Weights of a small mixture-of-experts language model, trained from scratch on English Wikipedia.
Experts: 128 experts in each of 8 layers, 112 squared ReLU neurons an expert, 6 picks a token.
Training: a variant of SOAP for the experts, 484M tokens.
Below are experts of layer 3 (counted from 0) of a mixture-of-experts language model. Rows are named up (a neuron's input weights, with its number), down (a neuron's output weights, with its number) and show model dimensions 0-191. Each number is 50 + 12 x the weight over its row's rms, rounded and kept within 0 to 99.
Before each expert's rows: "comes after" lists some tokens at least twice as common just before its tokens as in all text. This comes from a sample of Wikipedia text that the model never trained on. Tokens count by the router's weight.

# expert 60
comes after: " G", " g", "G", " Gu", " Gl", " J"
up3:51 42 48 66 56 57 63 37 51 49 36 56 34 55 39 50 35 61 58 55 43 50 47 43 38 39 49 47 46 49 38 57 44 56 52 33 58 72 24 58 53 48 05 51 36 47 52 37 45 66 37 62 47 73 50 37 57 51 53 64 64 50 52 62 35 39 49 72 40 61 41 24 43 43 64 51 50 47 21 33 40 43 75 52 38 46 41 71 46 49 54 57 50 58 27 38 50 44 85 47 64 43 44 49 48 54 57 45 34 66 46 57 67 57 50 66 46 58 24 61 45 55 39 48 36 46 47 56 50 36 57 32 65 55 63 39 51 41 37 34 54 79 53 56 59 47 49 50 40 56 59 35 63 50 32 42 55 75 63 48 35 47 48 27 67 49 67 41 64 50 52 82 60 75 43 56 55 62 62 54 50 51 59 44 61 59 66 56 54 60 23 54
down3:35 37 58 49 71 29 69 44 63 53 77 59 41 20 33 51 37 53 59 53 59 49 31 48 29 41 63 40 61 64 52 48 51 28 53 38 64 65 54 50 39 53 52 36 41 54 45 45 54 46 48 58 53 54 60 46 67 28 52 49 47 40 35 31 68 64 69 57 28 63 54 64 55 40 47 59 60 56 64 42 42 35 27 58 49 47 38 64 47 37 56 65 48 47 65 13 52 70 52 41 41 48 48 46 49 73 56 33 46 52 48 50 52 51 41 64 74 54 42 66 63 60 73 60 27 52 57 53 26 60 66 45 65 62 32 56 36 43 33 54 54 62 60 52 51 47 49 34 52 47 62 36 40 28 49 45 59 43 33 67 61 54 72 60 53 42 68 69 49 47 61 34 46 69 50 41 62 47 37 44 53 26 41 50 67 59 48 48 57 44 65 64

# expert 12
comes after: " in", "ip", " by", " (", "–", " co"
up0:72 27 47 53 38 75 49 33 47 68 51 59 45 75 49 47 46 55 55 43 53 73 44 40 37 56 46 47 77 62 47 47 30 36 43 45 44 36 67 61 42 59 51 47 42 34 56 44 50 35 65 64 61 54 46 70 51 53 56 52 42 60 33 51 50 49 51 37 39 68 41 47 60 56 68 62 53 32 61 45 30 26 57 53 56 55 46 78 58 56 60 56 61 44 61 25 41 46 67 62 32 57 44 45 67 50 23 32 42 32 41 39 38 77 51 45 53 53 39 39 43 57 48 38 63 31 51 63 52 41 57 28 36 30 65 39 44 31 52 54 63 63 64 50 38 39 58 51 51 57 15 63 36 66 35 68 52 52 58 48 57 54 64 61 36 53 32 43 48 62 30 57 52 49 41 62 34 45 55 65 45 51 56 47 37 45 27 39 72 56 54 50
down0:51 49 51 56 49 60 54 23 55 52 40 24 48 32 60 50 53 41 45 72 61 46 63 49 44 31 69 45 44 38 43 59 76 62 47 61 42 65 53 21 59 57 23 50 65 48 46 83 84 46 49 58 45 31 35 66 49 60 24 48 43 66 44 67 47 50 43 52 54 65 46 50 62 56 47 68 44 41 41 46 55 62 54 40 47 53 61 50 45 47 60 48 30 48 63 49 60 46 47 56 59 61 46 48 66 42 47 32 42 30 48 47 41 69 50 64 47 44 63 63 40 49 48 53 53 47 58 28 48 67 38 61 49 65 54 76 50 38 45 50 52 43 20 50 30 25 49 40 51 59 72 50 43 50 45 56 50 61 39 64 40 66 46 44 40 33 19 39 47 54 38 56 51 42 51 55 48 68 64 43 64 62 60 43 56 49 51 16 46 22 51 64

# expert 62
comes after: " to", " a", " was", " is", " un", " and"
up0:51 30 57 46 47 56 62 57 51 79 55 37 54 61 51 22 50 51 62 34 45 77 32 65 59 57 69 42 64 46 53 63 47 46 53 47 46 58 71 54 58 34 56 55 26 51 59 50 68 52 52 52 52 45 43 43 66 43 67 35 53 45 57 34 54 41 58 44 40 57 48 56 62 47 64 43 38 47 60 65 39 15 38 64 40 36 61 37 45 46 34 58 27 84 56 38 69 65 32 74 59 51 38 63 55 40 70 48 50 43 59 33 55 69 65 50 20 57 43 44 52 36 57 55 47 38 39 52 33 63 33 26 27 50 58 55 51 65 60 67 36 57 53 61 66 27 60 50 53 51 60 51 55 64 54 72 59 40 45 57 51 41 34 56 29 44 73 58 46 68 50 47 33 53 44 40 40 65 55 46 61 66 47 33 48 50 49 44 47 54 40 63
down0:56 40 75 43 30 51 47 44 33 53 58 60 36 56 62 23 31 52 53 60 54 56 52 61 58 57 69 32 46 28 44 72 44 55 51 42 48 68 50 59 62 61 56 61 39 42 61 51 53 41 40 41 53 28 41 46 61 50 70 23 40 50 35 47 57 36 71 56 56 77 63 62 51 51 55 42 38 45 46 72 56 34 54 50 54 50 42 42 26 48 56 33 48 54 35 51 62 48 41 42 60 52 48 31 47 42 54 66 52 48 31 25 38 72 55 57 43 51 38 64 42 17 46 38 52 30 35 44 44 30 63 59 42 51 49 46 37 62 68 57 42 21 40 34 29 35 66 49 43 51 39 52 63 58 35 61 44 57 30 47 54 48 46 53 13 38 63 44 49 34 48 39 37 57 60 34 44 49 52 65 75 56 60 34 45 41 61 43 46 61 56 47

# expert 65
comes after: "z", "j", "h", " Y", "ab", "k"
up0:55 61 52 50 33 50 34 47 47 43 34 44 42 43 71 50 52 38 34 57 63 43 46 66 47 36 59 37 57 71 71 48 65 37 59 58 60 56 58 58 45 49 36 49 35 51 50 49 45 50 62 66 39 54 44 57 42 45 53 47 43 58 72 48 30 49 44 44 61 45 40 44 51 46 84 48 61 58 68 53 49 56 51 42 61 70 35 52 51 56 48 47 49 65 51 49 44 70 51 39 46 81 64 46 74 52 63 61 50 46 56 45 29 57 40 71 45 77 41 53 60 45 46 45 52 41 56 68 47 54 40 52 55 31 59 47 51 65 68 54 57 60 71 68 36 26 54 59 36 43 31 57 50 56 37 58 47 57 34 39 36 70 64 70 46 57 27 52 40 18 24 52 33 61 39 62 32 47 67 70 51 54 47 58 30 22 55 47 79 65 68 49
down0:45 60 42 42 60 41 61 49 64 29 30 47 37 54 40 48 50 59 38 59 60 55 63 40 46 58 52 51 19 45 48 58 64 59 15 51 51 50 49 45 43 50 58 49 58 60 43 40 34 48 52 30 26 73 76 57 56 53 56 42 53 48 51 35 56 82 34 62 48 62 45 37 44 48 46 41 46 31 36 43 48 30 52 48 63 56 45 62 49 42 39 62 51 32 52 46 43 57 47 47 49 61 26 36 59 70 49 62 42 54 64 54 49 31 73 58 72 45 41 42 58 52 35 62 67 58 52 84 67 52 62 37 61 67 64 46 49 28 44 32 38 32 49 60 65 42 59 50 52 51 28 60 58 57 45 47 63 59 41 50 48 38 44 38 78 37 65 52 58 48 27 38 59 50 60 51 45 74 49 31 48 69 50 37 29 24 47 48 55 41 33 58

# expert 61
comes after: " C", " c", "p", " P", "c", "C"
up0:59 58 52 55 46 66 45 36 71 58 53 57 46 52 49 39 44 42 53 61 38 61 47 60 29 69 37 41 68 48 60 48 57 72 43 52 37 44 80 48 64 49 53 55 43 34 52 40 59 68 64 61 27 64 64 69 43 40 38 66 64 58 39 53 67 38 45 50 45 62 42 41 32 56 81 52 65 44 61 29 48 44 39 83 63 53 51 71 55 39 46 64 62 41 43 50 45 29 42 64 38 65 26 49 63 61 34 27 51 41 29 57 67 54 69 37 53 50 51 49 51 50 45 45 41 62 59 47 48 60 71 38 42 49 41 39 58 45 46 61 72 54 48 51 49 65 60 56 58 71 64 63 39 63 47 41 65 48 59 50 58 45 68 38 27 36 50 35 56 52 59 45 43 61 36 71 45 54 48 44 56 24 34 51 44 12 55 50 57 68 43 49
down0:56 71 69 48 43 62 60 57 59 40 41 47 39 56 34 28 50 62 43 58 72 47 51 49 35 39 34 23 52 48 24 52 55 70 40 49 51 43 45 17 56 32 33 51 52 44 65 59 56 30 55 23 53 50 36 43 22 48 40 19 54 54 55 46 51 44 44 55 55 67 52 52 40 57 42 47 40 62 34 67 58 30 55 54 42 66 35 73 59 75 34 44 32 48 54 59 63 69 57 56 50 54 49 53 30 55 61 47 68 49 54 47 37 48 60 74 40 18 29 45 46 48 60 57 55 44 41 52 50 55 51 58 39 57 50 27 65 57 58 62 56 70 36 47 39 53 68 45 40 46 38 34 48 49 51 40 38 61 43 53 59 45 67 65 39 65 26 40 71 60 38 53 28 35 37 47 46 45 52 63 64 50 51 42 38 57 48 65 51 41 42 63

# expert 74
comes after: " |", ":", " in", "|", ",", " of"
up0:54 40 52 69 54 62 43 75 28 47 48 74 63 36 53 43 55 45 33 38 45 60 72 69 52 59 26 25 42 68 66 48 56 58 49 39 64 58 31 46 42 36 63 51 51 61 59 48 50 59 51 66 51 60 48 23 39 45 74 34 54 65 59 49 67 51 51 38 37 67 75 47 51 34 54 31 49 54 18 69 33 46 50 64 43 58 29 58 51 45 44 80 63 46 51 47 57 53 25 37 51 48 69 43 50 59 58 69 30 52 81 46 54 24 28 60 60 53 60 54 51 40 63 46 58 64 44 48 50 47 46 43 46 17 51 56 49 47 32 48 42 51 38 52 54 72 38 46 60 41 59 34 41 52 51 46 31 51 41 40 68 43 43 31 35 37 61 40 44 42 53 48 48 63 59 41 50 57 60 40 45 60 46 67 53 41 43 61 52 49 54 65
down0:36 59 53 53 57 50 38 39 61 31 46 44 41 42 49 47 38 60 33 37 43 67 30 52 44 61 47 37 40 54 67 62 39 43 69 48 48 20 54 66 34 43 47 53 55 61 47 43 59 44 58 43 70 67 53 59 49 59 46 53 57 55 68 40 73 64 59 58 47 47 51 50 41 56 38 43 45 46 53 58 51 35 60 52 41 43 43 37 65 43 66 44 62 58 74 54 52 39 54 64 53 61 54 52 59 30 20 54 21 53 55 42 44 38 64 53 49 66 47 38 49 70 35 47 66 55 37 42 71 37 54 49 41 61 48 67 47 49 52 46 54 34 33 59 68 75 26 58 42 47 22 42 41 70 45 21 51 47 58 50 55 40 27 55 71 60 49 46 43 46 52 38 43 54 30 52 79 49 55 25 65 40 57 56 46 73 38 52 76 81 59 36

# expert 112
comes after: "|", " |", ":", " ", " in", " on"
up0:52 42 51 34 78 56 52 68 47 57 42 42 63 35 58 62 60 51 60 35 64 19 57 74 44 62 51 73 55 54 63 59 50 49 52 56 50 29 44 59 60 48 45 52 61 53 50 46 48 54 53 47 39 56 48 38 56 52 65 65 50 49 62 46 61 44 70 41 57 36 64 46 37 44 62 70 31 60 51 39 43 49 46 62 48 74 47 57 56 38 44 30 70 55 43 52 64 63 31 54 21 47 51 41 37 49 45 40 56 27 46 44 38 26 24 40 53 72 44 35 76 28 49 51 60 41 58 37 31 54 51 67 31 37 64 67 58 54 49 63 47 36 43 56 39 58 41 54 53 47 57 41 37 34 66 61 42 45 27 51 60 48 17 58 32 35 28 57 59 55 35 50 62 35 37 59 45 29 51 43 34 34 58 50 53 57 24 48 32 57 48 44
down0:26 47 58 74 38 58 48 29 63 36 59 53 62 33 37 44 30 50 52 52 47 69 71 41 60 37 44 39 40 24 54 63 55 64 72 49 34 38 45 44 67 39 65 47 62 59 60 33 50 76 49 49 47 47 34 41 41 38 44 65 37 60 46 45 52 65 30 61 57 46 44 57 62 49 47 61 49 69 47 54 52 51 30 60 41 44 47 40 62 67 39 31 52 48 37 39 41 41 57 54 57 58 62 61 62 31 59 68 52 51 59 24 39 29 58 27 41 55 72 60 73 27 45 26 52 51 57 55 50 56 58 50 30 64 62 56 50 57 38 65 47 42 52 50 37 39 51 41 58 65 45 64 39 45 66 39 32 36 37 45 38 47 53 60 31 34 42 53 34 66 37 55 43 48 38 75 45 52 50 41 43 51 67 50 62 73 49 71 34 34 63 46

# expert 3
comes after: " sub", " a", " an", "-", " in", " of"
up0:53 60 62 53 62 56 68 58 42 51 37 57 47 30 53 54 56 48 56 73 54 40 51 57 64 46 59 32 59 49 42 84 38 73 38 54 53 51 43 47 60 47 18 67 46 31 31 49 41 67 39 33 53 52 40 71 36 59 52 59 71 47 43 53 34 38 51 56 51 35 43 52 67 45 45 31 52 59 33 61 41 30 51 47 38 56 56 80 52 21 70 48 40 55 46 35 35 41 68 38 52 46 39 30 43 61 65 34 37 48 13 55 33 40 54 51 57 53 46 35 65 24 62 66 56 41 36 39 52 48 64 40 57 59 53 52 46 47 50 61 40 50 53 69 53 41 64 47 54 53 40 41 75 71 48 43 72 58 62 36 64 60 36 34 46 39 47 48 72 56 48 53 43 56 72 57 57 44 51 49 42 59 51 53 42 43 76 39 49 49 45 66
down0:56 28 69 44 39 33 27 61 50 54 78 54 54 50 33 51 63 53 51 63 46 52 53 50 84 43 49 47 53 53 45 47 28 76 49 45 07 52 53 58 59 35 27 66 47 35 61 50 37 68 38 48 59 45 36 45 43 66 53 44 54 50 38 67 68 48 65 41 31 49 47 52 54 53 52 43 56 73 47 38 60 55 58 71 34 54 54 47 72 40 49 75 48 44 46 51 63 51 56 58 48 58 52 68 52 37 58 46 32 53 32 49 57 56 46 50 56 43 66 55 42 47 45 57 49 50 56 52 71 35 46 43 46 41 57 80 38 40 44 68 55 59 48 46 52 19 55 44 59 49 63 40 37 45 44 47 34 35 50 23 29 65 52 64 40 40 62 47 53 56 42 61 41 57 63 23 48 54 60 55 36 58 59 40 33 50 87 44 68 43 54 54

# expert 121
comes after: " K", " I", " G", "ik", " U", "u"
up0:50 37 29 65 57 27 27 64 54 32 44 38 42 49 61 49 41 59 56 45 21 61 70 49 57 70 40 65 33 33 49 49 35 42 73 53 48 45 59 46 81 44 49 52 41 28 47 48 43 56 64 51 29 70 68 46 42 37 58 59 54 55 54 42 67 62 61 61 59 54 52 67 43 43 56 58 44 61 52 74 42 58 41 50 35 53 54 36 56 44 43 39 52 34 35 39 38 41 60 46 44 47 49 54 63 63 44 37 40 41 72 61 36 44 42 45 50 50 46 47 43 31 48 77 43 74 32 43 39 52 35 46 32 43 39 60 36 60 45 34 70 45 56 74 18 54 51 51 64 64 43 69 66 32 69 42 32 47 45 66 59 46 40 55 46 37 74 40 47 63 47 29 49 57 43 45 43 52 54 48 55 48 66 41 71 39 34 42 44 43 48 59
down0:29 39 51 65 74 51 57 38 66 72 43 24 31 41 50 46 44 34 44 45 40 48 54 35 58 43 69 64 43 57 48 25 35 73 34 61 55 40 46 58 69 35 34 72 75 69 34 41 57 53 54 58 53 45 40 53 49 37 66 46 51 47 20 54 46 52 43 46 45 36 61 69 60 69 55 53 49 59 32 64 44 35 83 54 40 33 22 56 43 54 66 49 51 38 54 46 62 55 61 56 67 66 59 48 46 41 51 51 59 52 60 44 61 48 63 55 65 51 66 40 62 28 71 58 54 39 54 43 45 62 44 54 46 42 46 50 51 49 50 52 36 57 43 40 35 40 48 45 43 67 42 25 73 73 51 74 31 25 27 65 54 57 67 52 60 41 46 55 53 62 59 54 48 36 57 65 44 40 59 56 45 53 60 49 49 48 33 51 65 51 44 30

# expert 34
comes after: " the", " The", "a", "h", "i", "The"
up0:67 55 58 60 41 70 30 34 47 64 56 61 35 63 60 37 51 42 43 50 49 60 51 41 55 43 52 52 31 60 54 32 39 58 36 66 43 76 31 53 54 49 52 58 49 29 51 46 45 57 34 55 60 41 68 38 44 58 54 48 85 57 59 42 38 36 68 47 39 38 34 40 66 53 40 37 49 58 41 44 48 46 56 78 78 39 59 72 49 43 55 50 55 53 55 50 43 50 39 40 44 31 46 58 32 22 41 56 57 63 33 35 46 33 59 57 38 57 82 37 50 59 64 57 40 58 50 40 40 58 52 53 52 64 62 39 64 36 45 45 61 57 41 63 54 60 65 44 59 37 53 36 19 75 45 54 65 30 61 75 51 37 46 56 40 67 51 56 50 59 42 56 66 33 56 48 51 46 55 33 63 68 69 58 32 46 71 62 57 56 56 29
down0:46 44 69 49 62 33 50 29 43 44 59 66 32 38 31 59 50 55 61 26 34 33 52 66 45 64 43 63 26 56 45 45 36 56 57 26 49 66 44 74 51 30 61 30 53 44 61 36 59 67 61 63 60 41 47 47 51 71 52 55 54 56 54 62 49 37 60 58 44 50 49 52 37 59 52 40 45 59 22 45 58 54 52 73 58 39 68 67 56 59 45 42 47 40 54 54 54 61 26 62 55 34 56 40 54 55 34 42 54 56 40 52 49 57 61 57 47 44 80 62 49 79 57 80 46 43 36 49 38 35 35 40 43 61 37 50 49 49 72 56 51 31 47 51 34 54 53 33 60 52 58 72 48 71 52 63 60 24 80 59 39 43 42 43 52 38 47 46 48 72 28 37 61 45 59 54 47 54 42 51 37 67 54 45 45 70 71 61 61 62 45 54

# expert 123
comes after: " the", ",", " of", " in", " and", " by"
up0:52 46 55 47 40 47 43 51 47 45 51 54 38 50 42 47 37 47 75 59 37 68 52 65 28 48 27 45 78 74 58 27 44 61 59 50 68 40 67 59 56 55 56 39 58 47 39 57 66 40 55 59 36 48 46 45 54 45 71 55 47 28 43 63 57 52 74 21 55 23 46 43 28 57 34 49 47 33 49 61 52 40 19 54 42 46 75 52 54 27 48 40 50 58 23 50 48 45 44 66 45 41 53 54 41 36 37 61 65 59 72 56 59 43 61 60 40 40 52 52 63 37 35 43 37 66 51 61 64 40 53 40 47 60 37 34 50 35 46 50 69 54 38 54 42 46 27 38 60 68 69 71 36 60 61 53 44 19 55 69 46 66 67 53 41 47 41 54 57 54 23 48 40 46 36 65 49 46 55 51 49 37 47 32 46 48 49 58 43 73 42 60
down0:45 72 53 40 47 47 58 42 43 49 60 66 58 62 64 69 50 45 26 35 42 33 49 26 53 45 64 51 35 46 55 63 47 35 28 43 43 60 42 39 49 53 54 52 52 48 67 51 69 74 58 34 73 46 47 67 57 67 44 28 37 62 69 40 51 43 26 55 46 56 58 54 63 45 43 61 22 54 57 44 73 45 67 46 48 50 48 39 45 72 38 52 47 54 57 70 77 54 61 42 46 45 78 47 67 42 22 63 42 60 39 55 57 51 36 48 56 56 47 52 46 58 48 57 49 49 32 47 50 37 53 56 57 57 21 62 56 54 63 53 34 33 56 49 48 72 58 48 32 46 36 51 57 63 56 37 37 72 59 40 35 47 43 51 47 51 49 29 64 69 67 56 69 56 62 54 34 56 60 24 50 47 63 76 66 52 39 65 41 25 47 49

# expert 88
comes after: " c", "c", " C", " sc", " comp", "oc"
up0:38 47 58 76 41 49 53 53 48 57 65 39 64 48 42 73 49 57 62 47 50 52 39 64 71 54 56 59 52 60 46 28 53 52 54 80 46 46 49 57 51 38 38 45 49 73 57 47 47 57 62 60 25 38 58 32 62 54 37 50 73 50 53 22 48 32 58 74 47 55 55 38 50 58 49 65 61 59 44 54 73 59 59 38 49 51 75 53 79 47 35 60 53 53 45 39 52 60 49 34 54 37 50 67 54 54 50 65 46 62 39 51 68 39 54 63 68 65 47 70 43 55 55 41 60 69 62 44 48 39 46 68 22 71 59 58 58 42 57 45 60 46 56 58 45 71 69 63 63 54 42 36 64 33 66 41 65 50 62 57 55 54 32 56 39 35 30 47 57 52 50 60 61 45 47 21 50 40 73 40 39 32 59 51 63 70 47 73 42 76 46 61
down0:81 47 53 56 44 55 70 64 34 64 56 32 52 66 52 50 56 48 45 38 35 38 50 66 35 56 33 56 55 24 55 31 42 43 58 45 58 60 56 41 59 42 57 53 68 73 53 56 54 50 56 35 62 63 40 62 48 49 50 70 60 38 60 47 47 52 43 41 56 54 43 30 42 53 23 52 44 28 48 55 51 62 59 52 41 35 46 33 70 56 74 48 40 41 45 42 49 49 70 39 49 47 63 31 45 31 80 36 54 41 57 70 61 60 66 65 70 37 53 73 48 68 46 27 66 48 51 50 42 55 66 44 30 66 57 57 40 60 53 43 55 21 71 51 57 53 63 24 42 48 42 70 56 44 52 63 45 38 32 51 46 60 57 48 50 20 55 46 54 33 34 42 32 31 73 50 38 35 36 55 41 47 43 52 48 61 53 51 53 50 33 62